Below are experts of layer 9 (counted from 0) of a mixture-of-experts language model. Rows are named router (the router's row for the expert), up (a neuron's input weights, with its number), down (a neuron's output weights, with its number) and show model dimensions 0-127. Each number is 500 + 40 x the weight over its row's rms, rounded and kept within 0 to 999. Numbers have three digits each.
Before each expert's rows: "comes before" lists some tokens at least twice as common just after its tokens as in all text. This comes from a sample of Wikipedia text that the model never trained on. Tokens count by the router's weight.

# expert 15
comes before: "|", " |", "–", "\n", "  ", ")"
router:518440474482473494548497500497546514568459502520547432488477498444526420488537551534544537468501539493488490465544518502567439494480514479551437535557461448493482518500498513519512536515454498523387479467523509463488543523533489500495503484538477505516526493489478530447500493477511433471522519460441445517436460392518429493441495474521460501459444450530524382451528565419543554510494
up0:434521508487556433525491508496498514503474528519503510498452505448511500466549537477556521513492548558478519531487509486530463576437495451457453450496470528515507552483552520472526517445538434555421414498469484501507564502466538527502539591493428485579475506507436536551525404524534518480449517492467463533524450523466478501506489535501478493521445453553502487535519524469519567482441
down0:488464463520561525498500491437465547558524492507421546416560482484484553531535551445475532466580473454484523505518479490495582513514524545459480516474445423406468492479504527543559527512442558473492431558553495473503493498453513514483492519460410521509511475496522496496444475508504503419488525537468531517512478503456542508524534524542498559570504493413512431491450442491445557449608
up1:531438474508490499502483484509472473484559467560502564561479503499463522473482492517479510479508478543438524440522548516519437533484439520482513498540549528466455556573509542520534505513559462529464483432531482484515531466493512442500531492505482508505464491526582419420510536511516463542436496496433467541464449512541534474501510554428547471480436421465536439469499537472446516514470
down1:517521552446464463497491524499462404511508511532567516550529471461468492456523475542509504580514505486472527526538406587529521479547459563519558461512453612376476508570503495560457468505573524464483449429472496497592518485523479522474499448534441495483546479448496441481596479496497448538462528511445401548507517489489506483575555571490520577513475477513498503534511477554478470465500
up2:512501528418475490574502478516505515536519469481480540499485460533485480504466487500522511525461480499444511479511512536479445524487493445494546495539506450494433511486567506526460529540464412548489426571543443451489555433473442517549530467509476548442491540450586418555483450571472510512427568506503479503476527488504505542539550454469506507573493526410581532517434499463477571424449
down2:498514509596453460548465450550515554501408503540468585522516468583485509519535491440524549486532560463455449510468497505505471522498512412424542513489573495556479570506555499563484566501579486508485495544528525486470483543468510500489521506575515548367508522389540423532494562506513467489537499497561531527470477484575444494510476543465496472476544471522478479536540465537513467478571
up3:510539492546421452408498432459524509495447475437604575452556454435532552550532504553538451485419578548518482514504394481481491485489530490495467455560485456499575527509454501469611503503475518499514520456548506468453511483485525517504506555488544499533516513477482488577521511472458481522442463477490478522492536400496474532486505513557529466486424518437441502501481478492492485517516
down3:586452534441544397468490468552527465461523467470517510455546532514501480544440528479475522531544521552478493468550569486451554579510475518523451447418423564516524431499525558515560474600487526468475491482462456508506524535474540570488599463544447510499487390501467472517448519445534512533520458583533496479487502516486529513476398448469507514516500508489572485452463514538515508522573
up4:516487508487481549497533494484470518484529524508553489431534566507518471469493579497553508458506517464491489490553465576571501537487524488528495525558492475463612522566477495490512500437475515525547439447496457481507485448494504452447528529479566480546563480483512472510543519518523498608523492481567538498463494505476500455471487486596508467487433477541514459522517558446475463423578
down4:495484485562551472496446450447503412580520467511565486463528638495515510484526502556476442486538457449495445547447453487480513498509468469444534487462503506524460457476487478471514438496451536473518450471490480538473500452548517563500552500561519483524551531537494489502529494386509537527532587516513522551539503514534502481469550486568562525489511505606431546545513488491492517490498
up5:505495530507513479510552527489560551507527445460491427583575471577532470526512493508515470490507593442450481571493528493546559502488483513501468498526526444465580556462485520547490514459492558571470468528436444567512470471530538496455540536533564507455516464466520439429439484467541470452494443415494544481532476489453505463478454490554484482490456499590540453513507540458485591526553
down5:495473507507467507517480460457468468531495540496546503557499502511487485484459470482450543421508487514511575492451472458495477548504515552454539613510508482476480478477465583447500459496540521499502534553502531495501468557496439537480492460563521490483524525514514474542473505486440510477480569486493487477521471498478544528449493555549496510486491511444445445518494515560442471536496
up6:436483463498490519518504477475533477451524535523585518587516504479467502552525501490508489534457467498544471458464488555458538507445505474492501486474501410444450505489539506530539514554565450439482463522531454518505442508570540526444499493484463486453500490491456422452567495603468490472545521467445492484415490433454407526592479460508566556458532476509558443441469576485558503500536
down6:423497509436517514572469522501585480550525485527460541534541498428497432459536512475443473557475507449500523485497503497509486448456472513576513485578475536606579456508479545506519529453502452481479460482488437483501452471483498491477525433532486514521542399482470459507520534495469483564541467552495503468470471576469447537533514455474475507477552559566444493563561455526506589510451
up7:523492473462451525473433487489440497547505508498518506469514477549501532430514451566514510439559504508539457560504570507453492492499524536502508482445507570475436474512552454527528515476520589588483497524545518468501440522553488498590532496478530505469459514504450452444513468526530465515583524455535520507507570523527473522472404526491553516539515542467511498422516434531460469527499
down7:588487451473483533530482501535480459428445538513465525416554495550506542537456452530508492521560408498548502555467548516553539525516546525515528503538557532496489499498480475558480479526502453523518505547461512436571477515516430545521519458539475492525438575491518486494501551538493457449490503486581520461468530479426538454463429504481523392555537580474555506454522507462503456493473
up8:533462544446421529503361454549520552549429514460494501482613468499528528515491530499463501504499544568527502480446495522536481475523486540535473516528510487545488503497450483497405488534488462483629500458490467520490534556496542487573408501504509504439530509513504571547511567479447504547506488484499424489497444439535502551522442545514506480462453535448446437451468502466484498486518
down8:547485518467485498520501564498521501465556408507461525551506536436443473607516488481475445496477500520512478500513483479538559513500453443415481470499461419482556507504449541428556442468474517563482501510474502543479609524476501510481502430476548501507469525499500455488459544544506506534548524538505515566424433503489540521515520525516567529488507450489520532533539412511507468441474
up9:509502498517574494566518530520489507498455445480470471449450525495495549568522545536499509502505496521481505488484450537503497508457546438440493471496509491511528460499457475564505527491419592471517402513447489462442511512469575456564503469465538531454478506530499523531514446569515542562467469503519488488450552418490510600493474445568527422496512422539518492506439551526525559406439
down9:485477474472450498439486517441418419508485451503517491545458582500490497517528494529463517463545468505403430579467484481465513477512481373540435490511534512495504501464454506551506551514501506514485447528440523531527398534523508441429529496502418546552423600560514592574566489539450492536600457548536459451537517532492512471534477481524413468519505523466537535467485583447500437459484
up10:514495459400526584508500516443469572551477479544511557464514548506468429471476471526462563515488480495462511438530460475501528509560584473493503512498397496484505465504391543507494501422540513510476546538497479578467519447461479485447502479547487542525501487575545502429543546475486413486551491486526460467456479526455441473441505531502494472451503497446488533452495470494502502433546
down10:534516557451468536543486455491530474540555517551569473435500565486472547417511439463516518509440494502479469428476527457550468508454545506483524500474537547471459555518532534492428552516570448514566504533499488527481411473504522450482480500504504534516521570518474367545514522469487550446527531545538460520527524560463511530580441461393579467525543520506478492477389485519515536503457
up11:573549571486517526533495516491531480475504474474557549533472537509479505477501450491509530577550512516536575504483509470550451465478480482548556417472491531541507556637514437493477510479459471498484469468479507549475439551528502511432468458475480439483433490585504485408521513470430515460520474489563492456492421489526498476517530499523498506507471374560489443480461532483478472527451
down11:525484587504561569537504511547444522476466446532450497518452454525528493564476445505511494481456520520477466498553498500518546451483441491449451587463491515479496495488493566476476435463562497461493426433552521517526577505528501467530484460528461484483442525409547471531462525499397490451515435481473387548498399484518475467422506485439511504413468507410539511532504430544562457437440
up12:561469501486438487508536388570567406436464466546571463581537452446502460462514512462508529549493537483534536488549487575501538503514520562541526495548491483516491562440467456497448391474506517438499501528493539487486450516547438523466552538519511530510534575487528522497467499474473513448476477474557442506463516505509388463441528431497451461450543438468535570533564505519507433482515
down12:498463444549490545495443485538497499484489495551487537447531499516555561546548514481577526501445520539488530558484494507534517448446483393488505569502465520556520524511474484576500467496497482505541494506510518443439517510489498491539463497443449495469509504437528451503470460525437487569598509483516480493458463462540491544520506510547551499519538493401549454522486527462511487571490
up13:486589531555533506512548466480517509497502508481495473513484522475450491548428549519535510469486572431511531422536473512544500491496509446534550522545523482487553420547469479471573503516526469473549452456544529517501506500580549495463458494517526426508528473502483596512463422441535437476501495578493548520438457428510505453507432522584502491453461491485574471475480568501518547513513
down13:497478513516554497563500449487508475534455480510538524489455566430467537459521566499473524471496540499525548504496551473474503498575487517486491516552490525548533499523495416424446464438487576537466501466512450490521454484549506528471471599524509469455494504515403464516565487567540496543546483530510444533572480537493473533519505470492536489528542508498526552505485440534531469500438
up14:459510551531535473503430471496532436553492459506471568421467559482499507529506553544492497529534514461461453483428568427535570571609546560513510500510510508525417509453563503562435549441453479465502471498446538489426503506497525464439464477511465525415490473515521480469528534490483479548502553512457523507538513431557473475480540520496547451494487418511457479480483448498537563490533
down14:445488497515530533516442525557464510514498493476510510475553517511617546502452570447516473553489451477508507483426522516489539516503528506546526489502529422547445525515457471449538559449530547482503543494508526419566507514526498476608545433489440476433494490510445510548416532533533479478430456443471550533462425509491467472486399508519495535550476489489477478525563516560381480544531
up15:538459448502470529526488526526459451547531502486516514514514407502466510498488474415491491591506459508483426552502456444563536506558529480508468526511474427476461470564546445483514445528486474454453510498543564443528503461556512483504484559532494474519484432482498500475435488558460481452449421530429482538470565442539518441464495468503498511557478491469481484457498498530500538419549
down15:541425477458518505508489465525413474528547519401437454477484427547470477464493468508456569543480529491535580544533499491532535492517483529505462431496533475486518514467535513459463523557519489492486577574478475532522502502442473538487439575465504488497532470515501461525516506528505513569536449504421579540492535435565471531488542480576561447509459450540528542508493560559508545629482
up16:485437485528474467542525453482471439488509455566495509501517580494552439508469540556561510464525512444520536521479559458483495532532562492472461515476459489514516536554484497534539470460533483536468492490507389434513548479477497479474396435511552554493476542445535500426543502476571466521465473508530460579485529536526451516482456455453535517508532509598495460464522513431480521486545
down16:527502482485517602545480535434423485432501492455459538552516522468476511477546555566434480495573525565535516449493548544466522509457571494455536530496558500529486541551438532524554545479570449420483530507547502510509453533448547494507479499470565505485477554477575477506426499500491516486529428483575509592503542538514498535518459531486524527463533455481467547555471518427458544450553
up17:498566595571466450572413542534522534486483518525563548501433447539453486471536425523505469393510492476460487456462555514550506561509463505578481567533565498461483539514480507478476439505494522481548476485501477505491522493423489483526523483421495505517584467451460535511502518473486484525477430498513560484456469460489505475483438506534428501467562543514535454435583579487532482554463
down17:494499538466423515462440501541526553466471522570496468472538513480530519491430509533477504478480514519526549497563492559545592479458475486514483500534492547551448522484436470473542500531496486514527513472508506543442403531455503473491503515497462490518551485438440558462541459504465476485538526500510612597558455465476495481480570535497493486556522492480533535536543506472524467508443
up18:477462482532495583442507474492445491508528454520479438491484453442468454475506501502535476528527519533452536552559529516581496492472510534554540513549515486567499523400526482483491537581515519507501546441510546437425464496527562539430494501601538442535541493557499496431513434484486500442533573452423518554399556544485453489507472554488481557462520431514468508491522523528531524513506
down18:566506417454518521492537530515453459499520419471486505465447458555516399536492493462602512504517495470579576503462557505473495466499440502569469448534539528563516540489506560488473507581471477485462513475522447448464501508554503478499441492480501459491511530429489495491538467464487521431500562521586541522470454492566430450577451479458471473466463520540540466452503460498525509471501
up19:576537493440498453494489490590436505513449479477512492487513501501533486517521551532475583475533549479550467483471535461510505493453497581431463563564551529463446464527522506531502470526506523528481491549417558507590464527454479517539491507498509575516517485487500459505496489566398580509583508495522546526569476497507528586517510516515471559503498490547497500528550519548461500491537
down19:457454547479533564442505467494528486404527488523504430540455602518477485432516530489501486505421454553539528550478449509397474510547501475488512483498461546472492510475522522491569478532469590525483473544472550544514474489538481434561622507510517592462558511499487492527548489442518492500500507563522457488494443408543440541483552507543471545518503511531473458605452489510469479487525
up20:540459583497438472527495557515524457542478504559481486493456430543526488519478467462446525454515494521520505547512500539579456457465379559515448544568470452412538484540526485507567531497440500468435428555494466497517444529492510554472533559438465546495422495464502448515478524487585499517533467494493496518528446504425455540532429456544437515456535453535525483446532524478479511467529
down20:487472566448470462554481425515429465459452547554508519437519472527448507542523494482474512533477558485508426539511552521468503533496485519483579489372478530424501506497481460528526504483460560474565545494528495530494544512440487514566452522543534575541499484432485454546555446536507482515440490485509530499492539460425430561456450535437524494510521521473547467536549479523458502514537
up21:529535537532567487538556487482517481585414609523530579534530529460485536492490471417498455536506442521527515535533473521533531487490466536403585497562394499518457558425581464527470550451495562498511448464521552443482488447495535476526452544556510597501462475489558457484496499499508470407456459460496433528572525528488453590497438537502536511515497482502500523497475550501541478537506
down21:455502478504443451551435480546442534468546525512484507460491484507512522551477457413456498483534500486499514452564499580490508571508437502491484519551547501552504473510519527576524486508597496501542490529515457602529472465535420487531474548527498486432476508429530427579495456478504508433457507494503533466552481542467560530507513530578537496474526527544527511516571460556600470512534
up22:540491477462496557531482510534548498430480405450485550550467520497493464478471449445521488432526514499487497443439525416455435512442508483496513456610464502560513446526558561566513493496578502481399502511493447549503525441511488467520476499458530490519573500459541571460481443468442533551531420526497503589405428514561474579501623538464479489503508522524515490543537517572417489504535
down22:498471510526506491515577539491509474490490489573530450524521526565485522467506461480470504516526468470481448506507501511569490492539536481508530529440527528428513526535466518548487522505495549561455501480542511509516515456542526474490483465475526500407449455568468558436500477530569519541463381463538506510522467494504517539456418397478481521496544594549496526496490477453420476407457
up23:508478565524550436465570502471521519568477507557513505469404460611501491460474429550482540535404542419543489533459492478477464512552538481410440448528532520523492503483509517470454525478486481456493472517624503513527481544539512468490475417475570581486553475515555501484526481480401508580489516508534420504491476581549475554471531543506491486529510547534436536490522508571487524485541
down23:504495516472527507424475405550540515469510511490462498483507469474547605530474604505507505519501559440537499472536506544611459517457523524468516551515462463492536442497485522505539525538418495549494510417487445521551497430512432477498418454458431471464494452474465472529519498464512514434531479498499562516500468550540504421551510454535488479484495484400505450519476536556500460482452
up24:507497438502457485539554485488466561542537485500510452473507501414457533524589484446414503489484472444493595527552509476515447572544473461497525551453542526554470421452473543466485524550486476533391513518504537562510468453488500518453532553495450449544530564540488494509508483498561464510485569482418452566531485510537445520481559420486480481400444534495545478495485499422494485429464
down24:483543447449464523418495488522501496505459562500457451533514499544510431530469490440476502452497456493421480500514509498421461502370510488521503521486407545555533413438496491543514524567430482496456525469526538443439454436403478504433494507460452508495456508480492535519464489568499515492502476477489452432495481442506511499518483492465478384558524453502513452564509492538484495503530
up25:522496503536509566513490499476490422518494473435480552418524501491552519438458457538515456473522484525554457479521522504489455448460493473613524545563464472457561456451485537495480442484514561514512448534496556507533525502508510513538582484463440489516519541550529493543551485575500403517434477395536563475530513467481497484535459568524425491495507538536479434502541485471520503512480
down25:484496533507477470453583540494602509531510527540507496454498545503450548480507527556532485526483521525458523491567494524471489523547483549567528520475475481403473456494577496492447486525509451487475530454488577550481523479496548450532486453455533528482531503497588507530485508504434509436470436457495470467527517480527495523546502464530532444531532479497470447429540502517483499471566
up26:460546479550483501503432514438525420486540501494447515549473484477483516489470557550463563496483490570457471539483467537509471480524454531501595564522541488574468486543533560521480480438517467503510503546549584459481512469465521549468422488536469480517438493540459478510504524570481446458491406542491507507481561442445509543486499457584579415511455501481493525521567496469544491446497
down26:460459497494413584413499494514441527555503482475451458594454471501560533521482548553469571475495461504514509479520556533522552527513519607543501498494481471509526505501536527501471490454487545455492495544531561453508540427516530503470544554495509458486441473493559503466600518514470522478443466523503556507568409465484506466468471577526542461437476438477510442585529554550535504441541
up27:474504543476473509453539481444499452459484478455538466457510495528503432474483485514487464495501554543485527530445497452509494504496553526461476451530398499468498485544508522555487634505507475563432520530550561529495440460456493482482529513424495446545515474511498507480515512498515396523532449543472369552553498495504465599497556516466496423519501493431432481472468464470468488556516
down27:518548528468456481526466512496502498554471410514448463431519469548513494472579498519520560499579407571540506515585515538428425456434590440546486503474436517510531538530496517543535469570524537466554475558525458496483449505487477500560523480517522458500492528530478422502424498469535455527479549490521496503502522505535468561501486512506468447477437485470483521532475515485482570425489
up28:541537463514511555540464470534470416511472476465428491530486518442501436435515493484443491513515509506489477533520482397495526476466509480523512589547517433498403482467625481476501544472592405520457506411526538507522498507490494468542437512475434527491580501505464493478471524482499509498513470502483486540554504508457547557541474460487567404523462439481508458461547502494512502509520
down28:466491487454483471496531511519503429575455554496471486597513514473468373419537492473516504503477486529496476479504359585495491473502510534462539501501433524468521577435498487447481537461552601464537513478497462553453513503529529486550506525484522531555465509544496493499409544474514444464538500530551470517542536494547538491469486582512409520516550557445520536471471521472538500569599
up29:488441534546481511483556436481491512493466521538571426510477505540524510471496508493472459470494497478399497430458475505477539577473507504505443508542477545512518566529458514459429498491524544481461551505547476478461503442474435544593546555484522513456511497475450497514434420506481500507501478520513493505465483485492478526561487542453500415437431505493431546529584430401504520543492
down29:470516499476456445540466493524540464481499554451432538478502565480522536488518488458536431468479437525512468518521440518525508508600517481497507506523511505483478518500452524502458573498399455443514573523486457456492522456429479471448423410482608403548487442489405498483478567527502400520478449488506496491399554450502469517455517484553526494544499438399568497519447504537480483535472
up30:440546521540511551516544430519533466465502517609516581513527578487475496523522487544536472527518500443487525498460592440519444464437542493490486492556443499511502529447486505460552527526479469545485563475470485453409475488465526572465513490503571476493542476500482529459567447555541534491486482453460420547509524527521615430547505503476516496496504471499474451491538439501495564496470
down30:488471488462468463497458551452488487415475500462468488501493436485488554494449470501523428470501521504572501505466519593531524526527425497422543525533632526490480485464459488501547507565527548545556437548484560569552459527418556516520497517489437547527558501522547501502482619532449467513505500423502517479483514544527504509493479481569474530439515460511494480490466457484484531517563
up31:498552499541514488504453519428553533552487518530505422500472524556551460470537507467444505479540452546536537513498616509416418497457493447472495513402478491508471490452457396540469529529526524498545520508515505520487470504527460491477551499487514454501499443425503520522413506530577522507526529503510416499524420466438504442568528523541446444498580547517520496538543534502516437520510
down31:447518498492498534505530527464495496501439499547484506466495554447514521477507550539489525470558580508451476457528476525494447405456544540501522487511513533437487505566407442502520520522486446484454520427493436511512526460482436550492470432510496489555516515475545517546511506522490482510391527532491445490562495451457426521458531450513487448440420480428545488528476486570500389564459
up32:473524458499456381589538497521477434574551486533464517532490478515511504469489512484537499490528547525462479461549484499536470529508501492498459472447537478496537492521517499535467433448532488527472536509483546516511522423583445536542567499449583503487471436564442494532518513466463397512559450447525539431438542469540448530518533419472512489494484536416513529469516514469485409507442
down32:427504426550549422444490373467483518496445436492474484545530502428477439521434472536452476467522454480459398490542531532500523504468508513549449423528447455550478473564438420423445449445551449485484562479480488445418468495478453546527453538517501529427491513490528472496485546498477457541491475433473450447486495521501488543436432436437512424453540562491517540566518471452505462484505
up33:442486462542456518480495514501480469485467438509500520445511504470563523514510469513451480483457499524482499544451525482569502545419497469513509525531499448509494488557447512541468559475502518495416506420485451545594576550482504518511480491518472518476514466550494542486500466488448474435574554437522524532444441489501493545592506506503488521507500512559491494503478467483533527458467
down33:389588584515509512515511454482502508458563522503442466560478463444505524542546486486484472574488538544445478522510503478465521518447530439552420485532514481440482504550455484511479567524538541448543461464474506500553522539475538555454538484464519485536447485448503522470570561461518421494500462537548466525448520546549488578536528575502495485482483465452490408503482521471522507488513
up34:522436472526496492447486491467591469490513580535484519439545474403541465494512512596505505524481512472478462506453523526540532489496511506402499472528464540476521541463497518511488505516509498562461450494465436464586545460428531468491433442468521463558510496476536498525480460531494416544467540451437476459501527485535500501511512472543486516543577474522539559439515504459536559497479
down34:484514515526579489529569506477505440498509554459532507524513555527575492516441471463474520542547394547526588503496498454605536485450508532491551568492466509503563598501441503528524487478497477556529493546520487462468499454509499453520458484532494491548539495478590521539504488549517544541464488487466550535502483523401567589484479523558452487505461522552467463536494486557522477423491
up35:513507487491507500436572533502441581510481542480573530450519563451556494475429476492592554497522550541514481473464448539495534531524494515500468477472500485537494535389483479426502555549464510517496484450528448466536441552420480501449501496467479466508456505480499495441461454550516505542435502488490464509492509537517549519463535444477585484439514484460424503405576575505504584452438
down35:474543491562479461494465531476472511570528491491503542543475448512496538499513565560520523571487548510513543521459480395523490502455472464546525510516490487523482453437543453495548507519565527423502448554479535568542550458519511518558579528534468457495523442578504474577507518453576489538489511476522465464502529517534432534554536539504424485451486476492474496438533442568526609454535
up36:523475498493454529499455486431533498528476547535497444491501511508467538489494476560483549540429491535451517434486516505577556575496507461510504487571526486462503459487532552478470457521449551502504453538490521494489485558504508564529480505536481446494530450498504442482515405470497543375507487517456477495478423451482507516431577495460484527543425472528518469503509501461501495496481
down36:430507513451465435525558471465477474462367528529541469466531582489546463518522536459550513457472547499548486477471507460458472473508485501548471468475513508501508465533464452497478498560480460537486483501515553492483497419503524572522426541519488532494501479523528464552475457516487474533434493517452494534491527501559553427516495466514502420513498513467523476503436447522522504493468
up37:490473410471488478621553502400582502478541497455520485556505545484484490410507466532480426475495414479486451468522496522491492513495474504537478483448503478532542499511458498463497537441513570500466473527509521537459517524442602530511527520447520588453546518464561574524560506540476434541524519458491490542502547506529500523502493451492539501440520534508526504498459461526550499468514
down37:447442471447492516515516507396529406468524428450488406483521488544518456489438443515561526531459522510526485458583549487485520521521502474517509442548524437472534457519502517527476445504470528487522512467507472476530466574525556481539507430463470526465411623447525476495512561476398506450498475429579478481500430441461557492470471442500483502489542509482512485524480480529516507512510
up38:540454528548524514554538512544511457427524459462530492483515471519522535533541564468549473462500486494531566540468465555522514498528447444504571445506524474478535428568493455467527541554412544530520394453495471405472539514475467451574473530461484485427524509507463484548549545429469522566543514528499486526503466479542518444438447484545549474537505412571503602582466526448469425493501
down38:550492498540482549518488527455590555477527385465514472517557572544492467479446494508497514485481531516483490564492477457425496535518465493503422434558524492499529460505528496464443519507547515431540425494475471566501514536542521470539481507570506595582471558496489527491480484494540585475484448463492503471516561550481485585468498482482512495449527472511498567481489410521568493475496
up39:431457458442509456448544534496468492545536524491489465512480494499539426583499526518421534516511499547538488434464523510519530472491585489526513508513537478499467525554456420600504528517497481472391497523560418481530556507496527540480507443458535402469517464583410484526469475473513501474518519489508492590476496444529463485557506446539480482544562506554590524509536529467525570426428
down39:497483451578455490461538572513463455479518524520535494464478534442560476497526523571527559494502469509475481425484579426513562555466555498506502463471433479420469488513496521546554505427532497473507528482473458519500492579457548476486510526487561495570531459538491511548527483516484398544540479443541552597564455440433417496540484571505462495522499531498530526484480508507491494486512
up40:426494454566556464533462509447538472510391525487541477523471575532485474443537512489542535431479471490499493524484503456551464525463510472487464446511509554489547579569516504491512478470555481454508511591527524489478467458512512503507466442382406509462447522462531443463490468536519497542469471457539495550474532456444533616475480545525463513492465555431502502462510532597563497562470
down40:432499548493518464566470479453495514415539493461471484493584441502489453481488463471484583494476479546424528512491441534481522487489519457526517524459495465461544422508515503614494444490522556523470547558475499494485541515490530491491481451443552513485514457473553493579469541487425472554468517519435448567450469445466502418523524522459476459503461443452490444512517517507414470506497
up41:521530512530516475513478515451562394546466437507476472494525454457475475527551471556487512519499493494521480492492474462489424511457541526451494511472505477525491476463481511455507507472526535577485529488479547475512460484521402456539494522456461429489515501491474474485494467542545425463505500484546499521512441508587507482459484575448473450511505513524531473495510531462526504541482
down41:563500503477489485454531465483544494502408483462516528524462566540595558504496554465543511519510539410458522508461505474571456531515535460471484539457559471473489528403478471478578546518497508491516505449531459527442573439461520555446568469492543505513456506510454502437482552498476519494493516528441403460561545447459478426576462491557548540514512495526526457466546460462485536472503
up42:493541519608513508479504517484482490450511509441542480570493500566466492526503483460533518454587526522494485503404472567517468487514425541511523464498527558425557460520533485506538495483443617498515459486503552496527513529486452406448492499546497570474465553493549480587519488443477529536532482496559502453441488534504520531459530554486523499475525442562549417487442544546473544530597
down42:503536497506477509461486527517524451499542473516532511528488514563459538516468489471515530478511480477496411503452526452478490535509396516495428517499527505497540536524501405491497471491537535596554504493491564567517490494507528499491522548512556540491492529573515520506486509521512556518512431563474502514442476531471531476480487481477464472468447398567594446497429517497541492589540
up43:481566462474517449505502560469572416500531465458456545538483403577516547542468435488504464442530490441492505471420497524517463493548555454498458462473563543544466503561523526543415515493522426587511520474467513502508469501464531520505535502556463507477519523497465495531429421479499511435500503493466549503468533495501512512536485541527504466476486529467457533483429554448524483495518
down43:469502510618505573382568480496501523461440513534458560531442498504579466464466434482482463484474509520551472516459512557496508454514465500489501534490579438472464527489482452453443607475511514502484526584499428447522497465534462533487506471449472482558428581488441479483461513486475525535487482419459465458504599524535565503489525512496520550474473414536483530494544498480547491476542
up44:572529535498445442443515527516491472528506432508518578499448501523445510503511463492513541512432507569536516513431488564541546494489444480483540531463446457494509455504535503452487541490509594555487542484506498462416579474499461552505447537498501412527533456495516529494503513422426474511522498542489453472401455550509560475444499480552470502490436488514529500541534592496562555547540
down44:512427490466495501535599531516506535495523469459527462476497483565486485463524558471444523439480435464476482515475519537542515393560451469495468583465465523475537517497517529481530482417460485436467494484527553422477523502506525443534498491425474513475399450461563442525510472593460516505459553465520527495505493511479461458529503525433474514437554506463546497474492559464557496532528
up45:534526425564526542453525530484492488569507553474493569525471463502525491567521521536527566427490473457496491470531510487475419582492517509458458452555605423587518522490509533477533481513519542587406445462552442459469473558484533504478412496502483416459448486569530495418525528514522488461503480521506462498463476551564464497503490495513516443487471460458484515516521450484541564436411
down45:596514486453558446529496553496504468459555505502481501524519503458452510512532412521552542563551488524505540451484505496508497518455534454465495500489447521481500507419472519460559445518537511528510442552515521518493493472477471527496512484397478497543474560538503529507480454524516493487492521416430526502537435508453522434556505480569514488519510507566462540408463488522506499474505
up46:564502485459515467528528461565468505510542581550509524472482482499523457547577491503524477523505517408537515543504420477578477495493519540466420459468525461464521527491624528474500515519565531436481496460534463449461548512481545550492495531529567557565597518503495480540454508466518470441500477490500525503492518530602556538510440466511479547510460499557491504463543519461419530508554
down46:527439532537541476445426468509472493495555479438546512507516490504460539547456496502498553484549514493486508442553524484460533502493490550540519490385516528486556496565418492446486502515497490519584483471426466582470456481432538440483462527529535560504491421470480463456526460490543501491452545534465490561498446537530551543429491449570501538510536485477508503556493545554414467505453
up47:506538531551517619529479458511533454517413513492494494488535525492627435518477512443475508546565462528372478478438454540458482483462523513500421565453503509455477491513488493491451504477526483485565505466564521514487549414490477498597594516500504517511469539468462505481551556510461555562544425411546422484501522477438513441523466560433531508460458505486487473479498517541515497462463
down47:555504568406434573484493512468527520508359466506466499499571518593477387424477505525508469550460548453496511452433494511539552498468486557454516555497542465592493508466478468498597571520515474538518549535425449492509438520460441495490500572510428513447519543500502524547477578466453491462501491508521478519490510438426455489479500542474506503454454424531454489487443536491463516495498
up48:480468519527415501493508459465518493601479556564490587531484421518541460502597499477471499538492535519514502509497530521546519501504511530483509522469559434509451469466507560525502451467537537496558521494480488521473566567517505614479583484551527483526527496502480517501445503578539512501562542480554538449483539561500431458548565503435501458542457479513520435528530517494520482486491
down48:567489546538565510502521553479483523454559471502517463519543466505571437540481553515508537530502507460521518541536490451487523536531556564537476557474507500521478480521497477436491502504526492501592397425506463524514456452531535473510500545505460503510513488497433523524452504443593515435484513572517493562500475492533505531532472479483528485510480546441501485551471555480451491444495
up49:505506460511543549512433569491502502471507505472422463419472482471483497547612494449601517493530458468546447504470413545529480564477566529513528475500496514513502494481461452535516564466496563505421409484467510508459542491546503428486511520495475545504439484533520468517513509556536521449472489464520474486463467538523502438505495443452572492442525427477524515481543432435517531493495
down49:495438506490520491460530470508463462424512518522564501534508543527514516461552486535520466553551526460510552506485556453469509503471506467600425482496534433528503517421495454541567451414489457499512325462525500532548435492515484510550488570473503481431494513528553464475493504552480502520482558589476481529523561473473576506538500502527492488484523585473486489433572499481545576473522
up50:510530571506476440477430499488517515551453537478489492494456566483530502488593492503436566540437497465491516468498481524536496594478506555495511447440511495467413456447529595503470470510503470431436493515452482456533605567569518544486495475473435502449464462556476420522561576505514476530513513546473504448541496522495488497481496483477516505480548487465424459460522511536464553459450
down50:453531493484576430524502527529541469527460480498442522429513478516489512532476521516500527473518475543409485425488447494478561425461440453510494525561520496538579435560467497463386554523495498484487410515455427483442550548517524431484511517507516503572503473491447492470542554478558487519506500521467467487511546495545483503485475505507451517544501519506510498475555497500446573351478
up51:489507478475538510523467452529546449509408451486499512486461510481469464536540476442499537526530484433561456416522524535526511450521488509520500482516418509464474511518511569461533513488539515523498437433495451469459496522425516472476528519491541466526507479464475431545510531485511542575452427508541522490494488541559474622479446463490485534548528461468464547475527505460528580507598
down51:542536478514441437521493535524564514514495486494486488504509492480453499486506470483520517471554517428471479518450507465486499500520506503491544450519493453520428526525581500487530433556567541486434488384523490570455484547492504501516521532475531431581509476540461489491484535462496479525471476470487521518492439617454507499551525482501478498519598525460514503452513498492505533432542
up52:531538495549517535526469425460492466542446491525464457483454498512508476559523527537507519461453543506541442465529482393581416545493468452488458451456461550481485455425498426493528471508453522495504567503523531512462476499443541496559473567465519514504629532564510518440483485515510476511477462437486441459491516495498530450447466442518508418429544466480439478522518478462560494522484
down52:528497440451472479581589493509535503522485515521488410532529507496454503493529487418508480522491510507492424502524451596562466529479548494504547411473495584563515527538482508542465548519499482503517574515442478433497568488477506558465502480534488482433490457496421561465543458490518511494508558482466434498534500442551520443526571489488540569492497507530574540455517505458419475544503
up53:499562532482565457452462576464446431545543464563505471452498414527498543465572479490513484537531496547409497501460540487498490487515495525583497509477505557508487477503447481563584563539508552509512482582517477519523435484491432462505464487481531407493546460522464458491468578519451456489478580528423519575476543481550508555492475520460570542463490480422456531430535500459420508543472
down53:576524542520509554517414483523460564459486472488580505480512450548566450464452477457523471487486397477404524534467546509495483461543435500520510522495551571486504498461489512526610545514479575514544510555453492538508488539472467445558456515486467412454495528456468528488494484520496490521492587442442514497461520510508496541523451516470559558474507526473407497442472534513474472544468